From a checkpoint of a small mixture-of-experts model trained on Wikipedia: a softmax router.
Below are experts of layer 2 (counted from 0) of a mixture-of-experts language model. Rows are named router (the router's row for the expert), down (a neuron's output weights, with its number) and show model dimensions 96-191. Each number is 128 + 24 x the weight over its row's rms, rounded and kept within 0 to 255.
After each expert's rows: a language model's description of what the expert responds to. This comes from a sample of Wikipedia text that the model never trained on.

# expert 8
router [104 151 155 136 140 153 147 131 177 138 164 143 129 135 114 136 159 109 105 136 130 124 187 140 156 108 136 175  91 143  90 110 126 154 126 118 175 112 120 107 105  79 132 108 167 113  98 112 154  97 108 138  90 134 137 106  92 136 138  81  76 148 116 142 152 136 102 137 160 115 146 115 167 125 150 176 166 140 139 171 132 147 132 139  92 117 135  94 116 155  69 133 131 117 123 146]
down0 [160 133  61 158 144 148 141 155 184 125 131 122  95 138 120 112 128 107 149 116 103 123 105 157 110 150 160 115 152 112 118  88  84  84 136 142 109 147 124 119 151  80 127 116 136 105 149 111 102 129 120 135  86 141 119 136  97 131 150  93  98 151 123 121 110 131 176 146 141 148 105 103 142 146 142 129 127  89 150 124 170 169 137 162 173 162 136 167 130 129 134 120 152 168 142 119]
down1 [128 119 135 142  96 165 118 115  75 118 116 156 134 160 132  86 160 111 131  97 149 106  99 142 182 100 138 158  95 177 143 137  97 163 155 109  90 113 122 144 127 142 110 139 141 116 119 102 101 182 119 125 142 194  87 146 113 119 129 112  87 125 110 122 118  97 158 142  94 120 129  97 136  91 159 115 128 134 138 136 128 132 142  87 147 123 123 140 101 117 126 168 129 144 115 129]
down2 [159 152 117 123 136 145 129 104  87 145 101 161 137 137 117 144 109  69 108 151 169 134  95 141 112 126 115 137 141 174 169 144 154 144 146 122 180 117 124 118 131 103 136  79 121 147 117 129 115 122 139 108  93  95 117 134  99 119 166 111 189  86 146 117 159  83 153 129 153 147 137 144 120 111 155 143 112 136 125 120 138  90 123 158 119  90 141  91 124 192  95 150 126  96 146 149]
down3 [ 69 143 127 143 101 134 115 140 125  95  97 113 124 133  81 109 158  93 149 157 120 149 124 116 110 112 153 128 197 112  80 112 102 180 149 147 121 106 139 129 120 159 165 171 154 139 110 149 138 137 115 144 142 125 101 113 112 137 143 157 130 153 140 126 120 101 112 144 162 107 170 172 163 160 109 126 121 123 130 148 131 112 116 156  73 109 105 142 140 146 154  76 137 122 155 171]
down4 [111  93 132  95 172  86 162 158 108 110 130 123 140 142 105 171 152 129 155 108 107 154 138 139 109 155 161 149 106 137 130 164 116  99 116 129 167 132 162 115 112 147 141 136 184 158  61 137 141 119 149 130 111 105 110 129 104 116 116 140 164 114 119 130  93 162  89 129 158  84 116 139 146 107 149 132 124 124 124 144 154 145 137 142 113 155 129 106 118 127 125 133 125 138 123 149]
down5 [130 143 112 143  96 151 116 152 144 153 158 153 169 135 128 137 131  94 125 149 112 112  96 110 158 115  78 153 114 107  91 113 152 126 145 157 103 105 116 123 161 126  78 146  73 143 107 150  81 159 119 123 123 135 119  85 102 125 117 137 127 122 166 108 148 133 138  82 113 142  81 130 147 137 116  99 143 124 149 154 142 149 142 161 154 148 109 130 164 117 133 112 116 133 127 132]
down6 [119 163 138  98 146 134 146 146 150 144 136 126 103 114 105 123 114 124 111 131  86 144 109 159 155 119 102 126 125 156  84 143 124 100 127  86 128 135 127  86 123 154 104 130  97 119 113  92 173 133  80 124 154  79 109 120 123 134 133 153 121 132  72 144 145 106  87 116 132 131 118 118  96 160 108 118 170 151 146 127 127  97 134 156 146 146  86 155 144 117 111  54 134 126 124 124]
down7 [179 107  38 127 126 138 139 121  78 102 132 165 137 149 146 190 121  76 113 170 154 177  95 106 121 158 142 125 177 152 119 137 150 193 136 110 132 144 113 118 144  99 127 125 130 116 139 168 140 141 131 112 121  95 104 127 117 134 171 114 108  97 132  96 119 119 139 120 135 130 120 130 166  83 129 163 142 124 128 147 119 124 143 132 141  80 131 112 117 151 168 157  99 130 147 124]
down8 [113 171 145 142 118 158 117 162  97 158 125 148 139 115 139 124 129  89 136  71 152 117 119  95 177 136 144 161  95 125 147  73 127 134 147 125 148 157 122 128 136  80 135 152 134 120 146 146 145 100 146 134 163 116 122 157 152 170 156 118 121 125  94 104 121 135 123 146 142 110 116 111  92 119  98 125 154 127 135 127 117 107 132 122 123 114 122 148  99  87 139 157 117  90 146 131]
down9 [130 155 115 127 178 149 154 158 142 101  99 138 126 148  88 141 108 126 142 138 142 150 149 141 115 144  63 103 202  74 147 106  93 102 124 128 117 153 163  97 123  84 118 120 133 120 108  97 140 164 117 149 122 160 143 119 120 121 155 103 104  90 165  94 128  91 117 121 135 157  98 161 182 119 141 127  81 141 134 132 114 119 124 134 141 132 150 119 108 124  98 121 101 134 149 128]
down10 [178 146 124 131 153 162 140 128 136 142 137  99 119 160 120 106 119 101 164 163 156 125 144 117 117 113 126 148 170 133 140 152 155 122 161 145 159 160 154 135 168 125 132  85 178 158  93 133 146 147 114  86 146 133 154 131 137 118  82 102  76 141 106  87 123 133 119 127 162 141 134 172 127 201 123 101 149 173  93 144 165 119 193 116 120 128 123 154 131 118 112 124 127 165 142 120]
Word pieces and labels in sports stat notes, election, chart and taxonomy tables and infoboxes, such as L-oss-es, Albums (, Candidate | Votes.

# expert 34
router [116 116 113 132 120  89 140 148 105 130 159  99 152 103 106 113 128 157 122 104 156 141 122 134 144  97 139 163 123 129 156 136 123 126 131 120 142 170 142 172 106 135 141 137 101 111 113 131 102  98 151 148 101 174  86 138 144  94 169 111 105 150 106 120 136 127 107 137 158 116 140 146 151 128 137 147 145 116 132 123 123 153 140 135  78 110 127 109 103 103 156 174  99 105  91 150]
down0 [118 112 121 100  78 133 112 135 157 101  94 108 133 130 130  73 104 104  97 113 118 126  99  96 115  94 161  88 124 118 126 128 103 140 101 115 120 183 135 126 100 147 131 168 159 126  91  97 134 167 144 163 135 137 110 190  96  76  70 108 113 114 126 117 114 134 141 148 163 120 146 111 109 161 126 131  93 141 138 122 114 127 156 122 138 120 140 145  96  87 117 126 121 179 138  91]
down1 [147  98 107 164 116 126  92 114 151  81 138 133 136 136 184 139 113 123 145 155 149 118 147 132 176 148 140 171 133 112 130 140 126 144 132 160 157  90 153 163 156 151 113 153 113 140 118 151 153 147 136 150 135 124 115 123  90 174 111 139 148 104 103  84 124 108 161  90 107  80 127 124 143 114 109 156 138 128 127 141 149 110 128 123 135 100  81  95 112 117 141 111 130  95  95 106]
down2 [ 87 126 136 112 155 144  93 124 124 106 136 128 148 170 138 139 132 120 146 176 143  69 163 121 122 112  91 103 156  95 139 104 154 138 133 137 170 123 115 127 179 120 144  98  96 112 142 212 110 120 142  92 139 127 144 119 128 129 128 148 134  88 114 129 142 127 163 124 139 135 145  64 100 135 158 157 117 145 166 130 114 108 139 106 118 128 190  95 133 110 129 137 121 136 167  98]
down3 [156 101 149 109 132 141 143 156 112 123 134 186 149 128 129 119 162 127 112 120 141 121 100 183 152 138  97  88 132  97  81 170 117 130  78 124 125 133 114 128 101 159 108 123 157 146 118 130 122 125 144 153  85 139 117  80 148 129 129  97 134 152 106 124 138 138  96 157 134 127 154 120  99 152 152 111 134 117 131 135 135 152 150 131  96 143 124 106  88 136 151 101 139 140 161 118]
down4 [ 98 141 119 112  86  81 176 125  83 134 145 132 126 121 109 146 124 130 122 103 161 138 100  97 185 116 127 167 116  96  95 161 142 159 174 107 130 137 135 129 100 148 116 121 107 136 119 127 122 106 154 118 107  99 117 114 130 115 156 114 139 140 100 129 151 115 124 155 132 174 128 160 160 136 136 115 125 104 137 140 108 105 195 129 136 130  78 115 172 158 162 137 114 105 130 162]
down5 [120 131 114 101 132 107  94 177 138 159 150 134 126 166 152 125 130 141 171 143 119 134 127 136 131 155 127 146 127  89 132 118 127  92 153 121 103 140 163 104 149 147 109 190 122 112 132 107 146 160 129 148 149 156 105 119 116 107 148 138 192 113  90  93  99 161 158  86 112  77 116 130 112 109  90  92 139 146 123 154 137 102 107 127 177 130 133 141 179 153 146 141 129 135 129 150]
down6 [166 180 125  96 113 117 112  96 179 171 173 112 134 118 127 132 129 139 121 133  64 169 100  93 149 140 113 115 156 145 103 143 149 138 125 138 131  97 139 108  91 105  92 101 109 157 140 146 127 111 119 111 156 138 150  91 134 118 123 109 115 107 118 114 113 170 189 125 109 157 110 100 196 115 163 110 110 127  92 115 130 106 128 141  82  95 134 153 163 106 126 126 141 112  94 125]
down7 [125 134 130 125 123  97 109 132 121  97 155 133  83 113 117 104  88 149 135 137  74  99  86 105 110 179 129  81 118 136 143 115 128 156 116 106  97 153 148 133 166 123  92 141 148 122 100 130 114 124 102 163 168 154  92 133 103 148 118 134 156  78 123 105  82  83 120 141 110 155 153 129 139 123  94 118 123 161 112 121 113 118 124 125 142 136 131 121 150 132 134 118 138  87 130 161]
down8 [154 140 104 133 119 129  81 129 139 127 160 104 102  89 114 129 137 154 127 169 111 164 126 154 101 122 134 166 141 143 140 154 117 114 160 132 172 165 103 131 141 132 147 159 157 137 123  94  81 136  99 116  74 134 107  84 143 141 145 127 140 135 137 106 133 144 145 144 103 115 166 167 114 106 119 129 147 132 153 137 136  78 109 160 153 160 118 114 163 126 108 126 130  67 143 109]
down9 [182 112 129 131 142 133  98 150 111 159 125 120 167 119 149 125 124 123  59  92 160 118 118 169 115  90 150 110 123  87 112 141 140 156 141 110 130 154 166 147  83 160 182 158 107  92  92 146 136 147 124 152  95 129 149 118 145 128 131 126 165 135  95  77 119  96 111 160  89 171 105 120 130 152 125 127 159 131 109 132 114 183 130 136 121 154 134 131 101 111 106 130 109 121 126 108]
down10 [149 144 153 145 151 132  99 102 127 123 125 121 176 112 159 153 169  86 111 124 154 124 129 175 140 150 110 142 147  85 100 133 131 134 154  93 148 104 105 125  74 130 147 144  94 154 140 142  96 101  96 129 131  97 143  83 150 110 156  99 121 167 140 132 136  95 144 183 159 124 126 119 119 163 137 136 160  72 131  87 118 192 121 102 139 133 112 140 139 111 136 123 160 140 116 144]
Adjectives and adjective suffixes in descriptive prose, e.g. -erous in dangerous, -ent in fluorescent, -ized, and large, similar, higher.

# expert 40
router [130 106 122  88 149 110  96 148 129 129 139 102  99  87 136 106 104 119 150 128  99 137 152 171 153  86 131 124 135 143 133 121 131 134 167 118 148 118 128 167 133 124 140 113 106 130 133 100  94 148 108 165 124  93 104 132 144 104 112 156  93 165 140 109 146 110  73 180 130 113 123  98  96  70 118 167 130 175 143 112 126 153 155 126 132 133 116 127 132 108 132 142 147 147 110 114]
down1 [148 150 104 149 117 166  91  97  89 151 112 155 134 113 108 161 116 147 177 166 146 153 123  95  84 129 145 125 159 141 128 109 116 120 185 165 101 125 131 110 131 135  93 131 135 146  71 101 130 109 128 114  94 162 134 138 105 152  96  87 153 109 102 119 123 175 142 133 123 123 153 114 118 144 106  78 150 137 143 126  92 161 114 144 103 163  93 131 144 144 136 143 129 154 158 140]
down2 [171 132 165 139 134 126 153 130 116 126  93 193  86 145 119 127 112 147 116 162 109 105 139 138 124 120 132 115 100 131 100 133 158 110 157 127 136 130 134 157 159 156  87 128 135 176 127 134 108 130 101  91 109 144 113 128  91 156 136 147 173 139 113 138 109  97 110 105 132 139 133 137 182 134 138 132  97  73  82  84 145  74 143 125 109 110 102  90 176 115 102 131 115 108 145 129]
down3 [127 126 127 151 127 138 120  90 157 126 108 142 147 106 129 104 162 134 154 116 158  80 109 127 168 116 109 131 123 146 144 114 133  72 143 150 132 168 139  98 105 136 135 109 141 129 125 151 133  91 117  49 120  91 163 115 149 106 160 149 114 119 164 118 136 100 129 124 100 122 115 126 172 140  99 127 115 169 165 124 152 128  92  96  87 123 131 127 131  99 141 123 137 111  99 174]
down4 [146 148 100 126 147 125 125 104 102  99 113 144  96 166 154 151 120 145 106 144 139 147 118 114 110 122 129  88 176 133 106 142 134 160 134 131 104 149 104 121 135 162  73 105 153  79 162 155 153 158 123 119 106 125 154 115 142  88 148 125 113 163 141 176 107 173 135 173  80 137 143 143 146 161  93 142 193 125 104 101 135 153 117 184 119 123 122 154 114 119 159 124  98 112 130 150]
down5 [124 150 128  86 120 117 133 123 107 120 114  67 132 118 155 123 140 118 151 126 136 127 154 141 134 128 166 128 127 108  93 193 116 134 131  91  97 148 110 146 123 159 140 181  84 152  77 124  83 149 115 110 109  77 125 167 103 120 145 133 130 134 110 151 127 120 156 135 160  94 152 101 125 131 132 141 168  95 121 104 127 129 118 141 122 125  83 109 176 116 162 141 141  99 108 130]
down6 [140 132 103 156 125 154 134 123 136 116 137 152  88 121 115 144  59 144 149 110 132 151 130  76 136 177 184 167 162 112 157 128  83 155 136 180  98 121 149 120  96 105 125 132 102 125 131  99 134 154  99 159 113 110 139 157 111 175 115 149 102 122  96 112  83 115 120 106 117 149  92 159 140 159 144 130 112 135 148 146 127 118 156 111 167 150 124 136 110 115 135 103 123 158 131 145]
down7 [107 134 142 105 121 149 149 189 167 126 146 141 176 128 128 161 122 136 119 100 106  90  95 156 152 130 129 137 122 151 116 117  82 140 151 122 169 128 117 119 133 128  99 169 105 181 134 105 142  83 110 121  73  82  70 113 140 170 139 115 104 174 117 165 135 117 163 136 134 118 120 123 124 147 140 126 102 154 145 135 121 140 125 130  90 124 117 106 109 174  75  86 126 113 121 148]
down8 [124 131 135 126 108 103 169 125 114 133 135 136 150 131 112 126 103 108 127 175 115 135 107 124 109 147 155 126 113 172 113 110 147 103 158 120 138 173  89 156 125 141 150 108  97 135 135 157 103 130 114 101 147 168 136 152 108 154 124 123 111  99 126  84 116 138 133 124  92 127 112 190 127 104  93 142 119 131 140 112 146 110 142 121 101 159 116  81 114 131 146 179  98 136 131 133]
down9 [166 145 184 103 171 125 130 162 124 120 109 103  98 156 148 131 144  84 122 107 125 128 169 184 119 113 109 107 146 156 111 177 110  87 125 149 112 153 119  63 127 108 176 130 115  72 139 101  92 141 113 158 146 126 132 152 135 118 122 144 115 132 153 121  98  98 114 142  85 110 121 129 139 128 122 112 115 138 101 129 153 102 141  97 127 119 102 163 130 156 123  98 110 156 184 135]
down10 [118 134 119 106 113 103 126 152 122 144 153 130 113 140 136 164 104 120 106  93 128 127 119 112 155 143 176 161 143 124 143 134 134 138 185 151 149 140 105 118 103 100 164 169 138 143 158  79 152 123 157 111 155 136 136 121 118 118 147 133 106 154 130 133 157 145 108 120 130 129 149 158 116 128 144 116 112 115 146 117 101 120 156 177 147 143 155 113 123 152 148 122 123 125 110 141]
down11 [104 110 118 171 148 138 126 138 125 164 192 100 118 144 140 163 106 135  90 133 133 142  94 129 132 131 138 127 146 112 173 132 139 114 104 134 141 143  80 168 147 148 128  85 125 157 103 131 174 106 139 121 113 130 142 145 148 135 157 110  99 113 153 149 118 152 125 144 148 178 119 103 176 129 128 144 187 143 114 147 145 146 127 167 116  47 115 160 108 125 180 115 100 109 100 136]
Numbers and pieces after labels in infoboxes and data lists, such as molar mass digits, area figures, station codes, taxonomy names.

# expert 60
router [137 107 102 129 178 112  78 142 157  87 102 158 138  89 172 111 142 113 135 123 134 157 133 152 122 139 154 160 134 145 127 152  93 161 111 123  89 172 100  90 138 143 128 150 105 119 129 133 100 111  84 183 140 116 112 150 133 114 152 161 120 167  90 129 147 160 156 145 167 137 145 106 130 148 187 111 116 150 135 104 102 147 126 124 135 154 152 101 132 115 132 105 130 110 154 146]
down0 [112 142 134 154  95 150 111 151 166 110 118 139 135  75 156 112 103 125 123 201 145  93 124 125 112 143 108 150 139 107 129 143 102 109 151 127 121  95 148 109 123 145 114 155 136 124 177 129 148 116 145 111 107 190 144 127 133 135 138 170 132  93 136  99 138 149 105 160  79 130 102 103 211 160  85 109 116 124 126 143 123 101 126 136 153 100 114 140 173 123 110 151 144 104  87 147]
down1 [133  96 156 137 148 149 111 140 125 103 113 150 120 111 151 112 101 109 168 124 103 151 101 131 115 137  98 124 130 137 182 126 112 148 143 123 144  59 167 149  84 159 150 206 147 122 116  99 129 143  91 135 149 145 114 114 120 146 113 143 140 121  91 105  92 155 131 123 139 105 111 118 125 120 140 144 157 132 109 127 132 105 149 139 140 119 127 125 142  93 151 127  69  98 124 138]
down2 [107 146 127 129 106 156  81 125 160 181 141 111 144 151 175 109 137 120  96  71 134 133 145 128 157 110 130 148 149 165 138 151 135 128 140 127 151 159 123  90 145 108 146 120 157 114  76 136  90 158  89 152 110 106 121 112 124 134 156 139 116 126 120 144 134 126 127 110 150 154 101 129 126 132 151 143 146 152 114 139 120 103 136 127  91 128 111 102  95 146 141 147 120 128 109 140]
down3 [ 95 158 109 116 123 114 131 154 104 139 120 124 165 135 146 121 118 131 114 129 153 116 118  72 135  90 147  98 142 121 123 109 174 155 126  92 101 165 166 161 126 107 102 107 161 124 134 106 137 135 143  94 130 123 111 111 128 141 157 110 112 170 106 164 171 145 122 161  98 105 152 152 119 166 100 155 160 117 110 151  65 125 113  81  88 114 129 136 112 141 133 104 151 143 172 109]
down4 [121 146 133 108 161 165 122 179 174 104  94  95 105 126 147 130 136 138 127 137 102  83 100 138 122  96 145 116 115 107  94 134 126 116 128 121 161 144 124 134 129 112 113  98 147 102 118 128  67 189 116 120 127 155 104 175  79 122 155 131 120 162 128 154 120 168 115 173 100 125 140 114 165 132 128  92 154 148  85 132  79 181 161 143 118 118 130 103 151 127 151 135 122 137 156 106]
down5 [144  95 158 182 142 148 137 144 123 128 140 108 155 124  90 147 112 117 124  90 123 139 118 153 148  93 107 176 136 150 127 113 142  99 161 134 122 155 115 171 134 118 141  67  96 135 124 136 152 152 127  74  76 133 102 118 145 126 162  73  83 132 151 122 160 115 152 134 161 121 125 115  93 133 120 171 149  78 121 120 104 132  96 145 110 138 124 151 112 153 142 134 143 109 133 126]
down6 [124 163  99  98 144 138 155 115 126 169 169 112 151 145 132 142 119 142 168 112 127 142 152 171 113  96  96  96 120 113 134 117 169 101 115  92 128 105 131 114 119 104 112 106 111 134 157 144 167 129 103 123 115 104 116 139 158 118 122  66 111 131 108 132 133 106 108 150 155 157 172 175 100 132 144 180 146 130 137 155 110 119 139 140 103  90  98 150 161 138 129 130 107 133  77 138]
down7 [131 147  84  98 183 137 138 130 145 141 158 153 151 133 122 142 117  89  99  97 114 111 121 142 129 112 101 113 117 134  87 148 109 144 138 110 176 103 168 165 152 110 118 134 142 126 140  76 128 127 179  81 120 120 103 157 114 157 150  78 111 124 108 152 149 202 128 117 118 124 131 102 121  96 152 119 197 134 130 130 109 108 142 123  73 121 136 115 111 131 126 115 111 156 143 135]
down8 [131 126 118 120  92 110 104  98 140 122 147 148 146 125 164  97 135 143 145 189 132 109  97 114 123 105 111 135 155 139 121 131 172 106 189 102 126 164 153  98 155 108 121 137 122 128  80 147 132 158  92  68 131 106 113 152 134 132 138 192 131 144 108 101  95  87 132 111 119 126 180  72 133 108 161 143 153 131 113 119 155 110 134 165 110 136 158 124 121 144 117 121 127 121 109 110]
down9 [147 153 115 167  99 154 129 137 122 125 160 164 134 102 144 136 147 130 153 130 139  87 107 163 145 141 150 157 117 158 130  94 119 103 140 125 114 115  97 106 164 111 124 120 183 104 132 105 163 153 137 132 115 100 175 152 131 175 152  95 144 107 182 126 136  95 107 120 127 140 162  89 127 115 119 136 128 150 128 101 104 147 102 138 143 131 132 135  83  82 143  90 122 108 175 177]
down10 [143 129 141 161 127  95 150 148 191 127 143 123 123 151 146 112 179 128 109 126 103 139 131 128 120 144 100 158 154 142 135 188  97 133 159 126 137 115 109 109 116 103  95 115 121 113 136 130 162 112 115 137 159  93 148  94 107 139 113 158 108 120 112 136 123  98 158 147 133 119 122 100  94 128 170  89 180 134 103 117 144 119 128 100 110 107 145 129 151  90 126 128 119 135 136 153]
Closing parentheses, closing quotation marks and table pipes ending a title, date range or note, like "Raceland" or (2002–2011).

# expert 35
router [153 122 103 137 126 104 136 144  92 136  66 130 141 136 128 163 135  88 145 106 159 119 114 146 128 145 154 150 172 128 147 134 107 162 126 140 121 146 136 136 107 138 180 133  91 136 129 127 131 158 136 161 165 135 124 123 108  85 150 146 105 134 185 143 144 132 111 131 143 138 101 147 149 140 115 169 140 143 158 161 115 167 137 162  83 146 168 153 114 124 138 161 135 128  85 158]
down2 [142 126 101 119 132 138  94 174 158  92 171 105 131 119 128  99 105 144 167 137 159 155 125 102 119  92 129 115 126 132 140 110  97 120 113 117 147 120 133 115 136 120 128 171 134 136  58 100 132 121 151 118 109 127 114 117  90 148 158 145 165 126 108 135 134  97  99 104 149  98 203  86 154 102  88  96 121 112 134 138 121 163 129 131 163 136 112 105 132 118  93  92 184 132 104 149]
down3 [129 131 111 168 146 127 107 123 173 180 143 127 115 142  94 150 115 138 126 117 128 104 156 108 132 100 140 119  86 121 133 140 133 156 164 163 105 115 152 120 126 127  99 127 113 156 131  99 124 125 142 119 119 168  87 176 128 127 130 102 124 116  81 167 129 132 150 115 140 184 134 116 148 166 139 125 134 117 115 163 127 144 111 171 102 131  61 122 134 120 115 104 110 155 149 121]
down4 [133 173 154  78 117  99 130 122 153 139  96  94 163 177 122 134 172 162  74 196 176 145 121 122 150 106 144 145 111 159 129 110 118 149 145 138 127 130 152 148 108  91 138 126 134 155 110 118 103 119 150 114  82 141 133 142 115 161 128 133 101 134 108 120 119 118 158 128 178 129 105 101 123 149 144 118 105 154 125 131 123 122 156 117  74 136 104 140 115 116 111 108 146 134 155  83]
down5 [126 104 125 103 121 133 119 149 120 148 161 123  89 117 129 119 163 124 152 132 104 102 121 131 101 113 103 170 122 164  74 147 144  75 138 139 143 134 114 143 106 182 103 114 123 120 118  81 155 142  82 117  96  94 148  96 131 108 136 124  93 103 141 132 106 123 158 154 118 108 103 143 147 152 127 146 115 140 147 137 116  73 134 126 100 145 105 148 158 119 121 132 150 136 126 122]
down6 [148 161 141 131 135 144  95 146 146 112 132 118 175 123 106 103 156  95 160 130 135 135 128 130 121  78 160 157 111 145 162 135 193 145 154 149 133 138 122  96 135 110  64 152 191 130 146 151 151 141 124 146 118 123 127 112 117  98 126  99 112 147 100 142 100  98 124 135 140 139  91 139 158 160 160 165 148 105 125 173 124 150 135 137 126 100 157 158 131 140 158 153  95 144 105  96]
down7 [100  97  76  97 109 153 128 124 166 112 129 114 111 115 101 114  83 134  99 173 126 104  94 172 161 134 142 158 158 113 111 154 130 134 103 137 162 161 151  80 124  99 122 126 134 141 133  77 133 137 110 117 130 193 130 128 131 130 124 111 139 135 130 106  96 113 143 167 169 123 125 101 123 116 117 120 153 156 180 146 137 120 122 131 142 100 131 128 137 178 100 138 105 113 149 138]
down8 [160 101 128 116 100 140 124 168 142 121 142  65 125 109 111 147 111 134 109 132  57 139 140 165 101 146 112 125 109 129 128 140 149 146 191  84 110 117 126 123 115  86 115 147 152 109  92 133  92 111 164 103 128 106 118 124 116 144 137 124 113 134 120 127 150 122 147 176 152 146 114 115 138 152 136 142 138 144 156 139 145 120 142 143  86 127 128  68 132 125 122 132 113  84 148  92]
down9 [103 131 144  99 129 144  63  89 154 125 142 127 158 146 129 125 131 106 141 127 132 127 152 140 135 133 141 139 119  72 115 127  86  78 161 108 104 166 112 124 152  93 115 116 152 160 168 136 129 152 103 171 113  96 133 114  94 148 169 119 122  71 126 103 128  99  90 150  86  81 103 107 130 123 142 180 107 105 130 111 136 120  90 135 168 125  97 167 180 153 124 123 126 142 120 169]
down10 [111 124 114 111 159 122 109 134 136 116 104 118 108 117 136 154 146 116  87 160 138 123 112 102 130 163 155 122 132 149 136 166 126 140 183 130 117 112 135 131 108  97 159 113 117 134 103 131 133 162 179 103 127 170 180 167  68  88  87 160 127 129 115  87 142 119 125 113 102 148 114  95 114 139 105 110  84 132 124  90 143 160 160  72 159 135 161 134  88 164 162  66 121 142 139 116]
down11 [129 147 138 154 113 133 129 104 152 157 110 133 106 194 144 109 121 114 121 154 104 108 163  80 121 160  90 116 137 164 156 110  75 129 159 128 115 127  94 141 138 108 135 122 105 130 159 138 160 163 124 136 112  91 119 122 142 135  78 131 109 152 138  90 107 104 130 164 113 144 103 141 114 151  98 130 158 109 117 111 166 122 126 145 141  70 116 104 142 102 143 120 131 141 160 102]
down12 [109 110 132 109 138  87 127 135 102 106 126  91 100 145 176 104 146 138 108 141 117 149  86  96 175 123 127 143 125 122 177 139 173  68  98 142 132 124 114 144 153 119 154 149 113 165 128 158 112 187 119 116 178 146  66 137 149 125 144 137 107 123 106 114 108 173 150 138 142 126 139 110 100 127 151 166 110 144  79 107 164 130 142 172 102 126 118 161 115 134 115 126 131 138 157 119]
Final pieces completing a split word, often a noun before is, of or and, such as sleev(e), embr(ace), folkl(ore), person(a), -ation.

# expert 38
router [118 136  97 104  98 135 146 133 119 149  89 159 126 161 106 116  98 159 145 106 144 119  98 179 189  98 127 144 117 114 120 153 141 159  92 104 108 155 111  80 128 128 146 147 125 103 130 112 109 173 199 102 131 138 158 116 156  95 134  80 129 117 115 145 119 122 122 124 116 136 124 108  83 132 113 153 138  96 144 142 102 146  92 109 178 146  91 117 174 111 145 158 130 141 118 123]
down0 [ 82 127 131 155 108 178 169  85  72 106 151 127 132 123 145  95 178 144 120 125 163 139 108 153 127  81 148  87 131  73 120 148 164 119 138 150 161 135  75 126 127 156 121 117 128 128 165 139 126 130 132 146 135 143  88 109 133 129 107 123 144  90 124 125 172 145 133 129 113 114  86 117 111 140  98 132  99  82 138 112 152 145 167 137 119 147 142 120 166 129 152 118 126 146 126 101]
down1 [ 93 115 126 169 134 116 127 128 148 140 129 146 127 157 160 114 139 130 144 116 121 126 141 180 118 104 115 141 123 122 143 167 124 140 124 142 128  89 163 166 176 123 129 163 109 158 102 169  97 132 119 116  95 121 117 110  89  90 175 129 115 131 115  93 142 129 145 123 150 122 117 143 139 139 142 105 149 138  79 144  90 165 117 131 120 167 108 185 146 109 145 130 140 120 109 157]
down2 [124 122 143 127 141  99 119 137 122 152 141 147 136 115 108 165 114 118 147 121 120 159 119 139  93 126 169 126  81 134 114 140 173 166 144 128 146  86 133 181 123 122 104 105 158 130 107 128 122 148 127 120  93 128  99  88 113 103 130  98 176 132 145 110 147 137 141 130 216 116  99 165 106 144 142  98 115 105 149 128 103 133 148 150 132 170 126 123 115  99 123 111 123  85 157 134]
down3 [116 118 108 144 135 136 112 121 131 149 101 138 168 123  83 101 148  70 111 117 116 122 142 106 136 150 148 163  79  83 132 146 138 110 147 119 137 137 153 112 116 120 137 125 146 139 145  82  87 155 138 142 171 130 141 170 112  70 133 107  89 155 144 153 108 148 123 106 147  90 142  66  75 133 128 124 159 126 158 129 120 107  67 114 127 117 130 126 121 161 141 128 114  92  69 141]
down4 [110  95 152  93 130 128 103 142  95  94 181 116 126 125 132 129 128 142 150 133 142 144 106 166 130 151 146  89 105  87 117 110 134 143 159 119 116 188 139 113 107 124 152 134 101 114  97 143 114 121 167 107 145 128 168  72 192 130 146 101 138  93 129 101 120 163 131 167  95  86 138 121 118 155 126 103 138 122 120 116 105 133 121 113 100 124 122 102 158  99 154 158 102 126 120 169]
down5 [109 135 155 136 133 147  99 135  95 137 120  89 109 144 150 128  96  98 101 109 127 156 163 153 148 129 168 153  93  93  99 164 139  69 126 155 143 188 151 165  90 171 127 103 120 124 165 197 114 120 107  92 131 134 125 170  95 125 114 162 109 129 132 147 117 116 107  96 136 108  73 142 142 130 135 149 132 135 131 136 154  98 120 122 163  80 121 165 123 124  79 114 115 110 134  98]
down6 [126 123 129  91 152 112 111 123 185 126 123  97 120 157 212 124 110 141 181 138 120 136 151 128  98 115 115 125 150 107 125 146 137 137 110 113 130 109 155 113 118 125 115 125 156 120 129 136 130 133 146 140 152 113 154 103 106 139  80 105 137 133 122 115 142 121 152 108 127  93 107 124 122 129 114 114 121 102 100 112 151  93 111 154  66 107 122  89 176 100 150 104 102 166 111  92]
down7 [110 123 158 143 123 160 149 119 150 151 198 129 153 124 119 159 150 141 153 167  97 132 139  88 122 164 144 144 145 131  85 127 107  89 155 164 139  97 147 142 165 104 137  87 109 124 153 130 128 131 155 105 128 141 129 150 155 159 100 139 147 129  97 111 125 111 135 183 142 129 153 164 141 114 183 145 173 137 109 124 110  90 134 107 132 162  94 127 121  92 149 103 132  92 145 114]
down8 [153 150  96 115  92 168 155 139 141  88 126  96  99  89 110 105 105 168 120 130 109 111 127 149 123 134 130 137 156 124 106 153  92 135 133 104 128 178 116 138 118 130 108 141 150 122 142  99 158 133 133 151 159 120 138 136 107 145 142 119  88 141 150 170 120 128 131 112 141 106 125 155 147 115 101 140 125 166 163 104 143  79 125 155 131 149 130  79 145 136 113  96 152  94 165 165]
down9 [111 119 166 157 138 131 112 160 103 120 126 122 124 120 134 112  98 151  99 137 167 130  84 147 168 103 148 129 129  93 142 145 133 101 168 147 136 140 160 148 170  98  87 140  97 109 131 123  99 137 129  86 120 122 107 124 104 182 138 134 154 107 134  96 139 148 153 117 145 151 123 108 110 145 174 147 112 136 136 135 147 116 135  70 105 116 117 137 109 126 140 126 108 108 130 131]
down10 [122 112 117 177 145 170 138 122 144 144 182 148 134 154 122 128 117 178 120 162 131  99 150 159  74 152 106 154 115  90 137 135 162 143 118 105 177  91 137 151  90 161 139  95 119 122  92 120 103 131 139 112 140  95 119  89 157 126 108  95 154 101 114 101 118 108 134 134 135 139  93  91 136 121 128 105 185 119 115 119 103 135  94 177 108 123  95 102 130 107  93 154 109 135 135 120]
Number words and quantifiers after prepositions, such as two, some, many, several, those, in phrases like in some cases, at one point.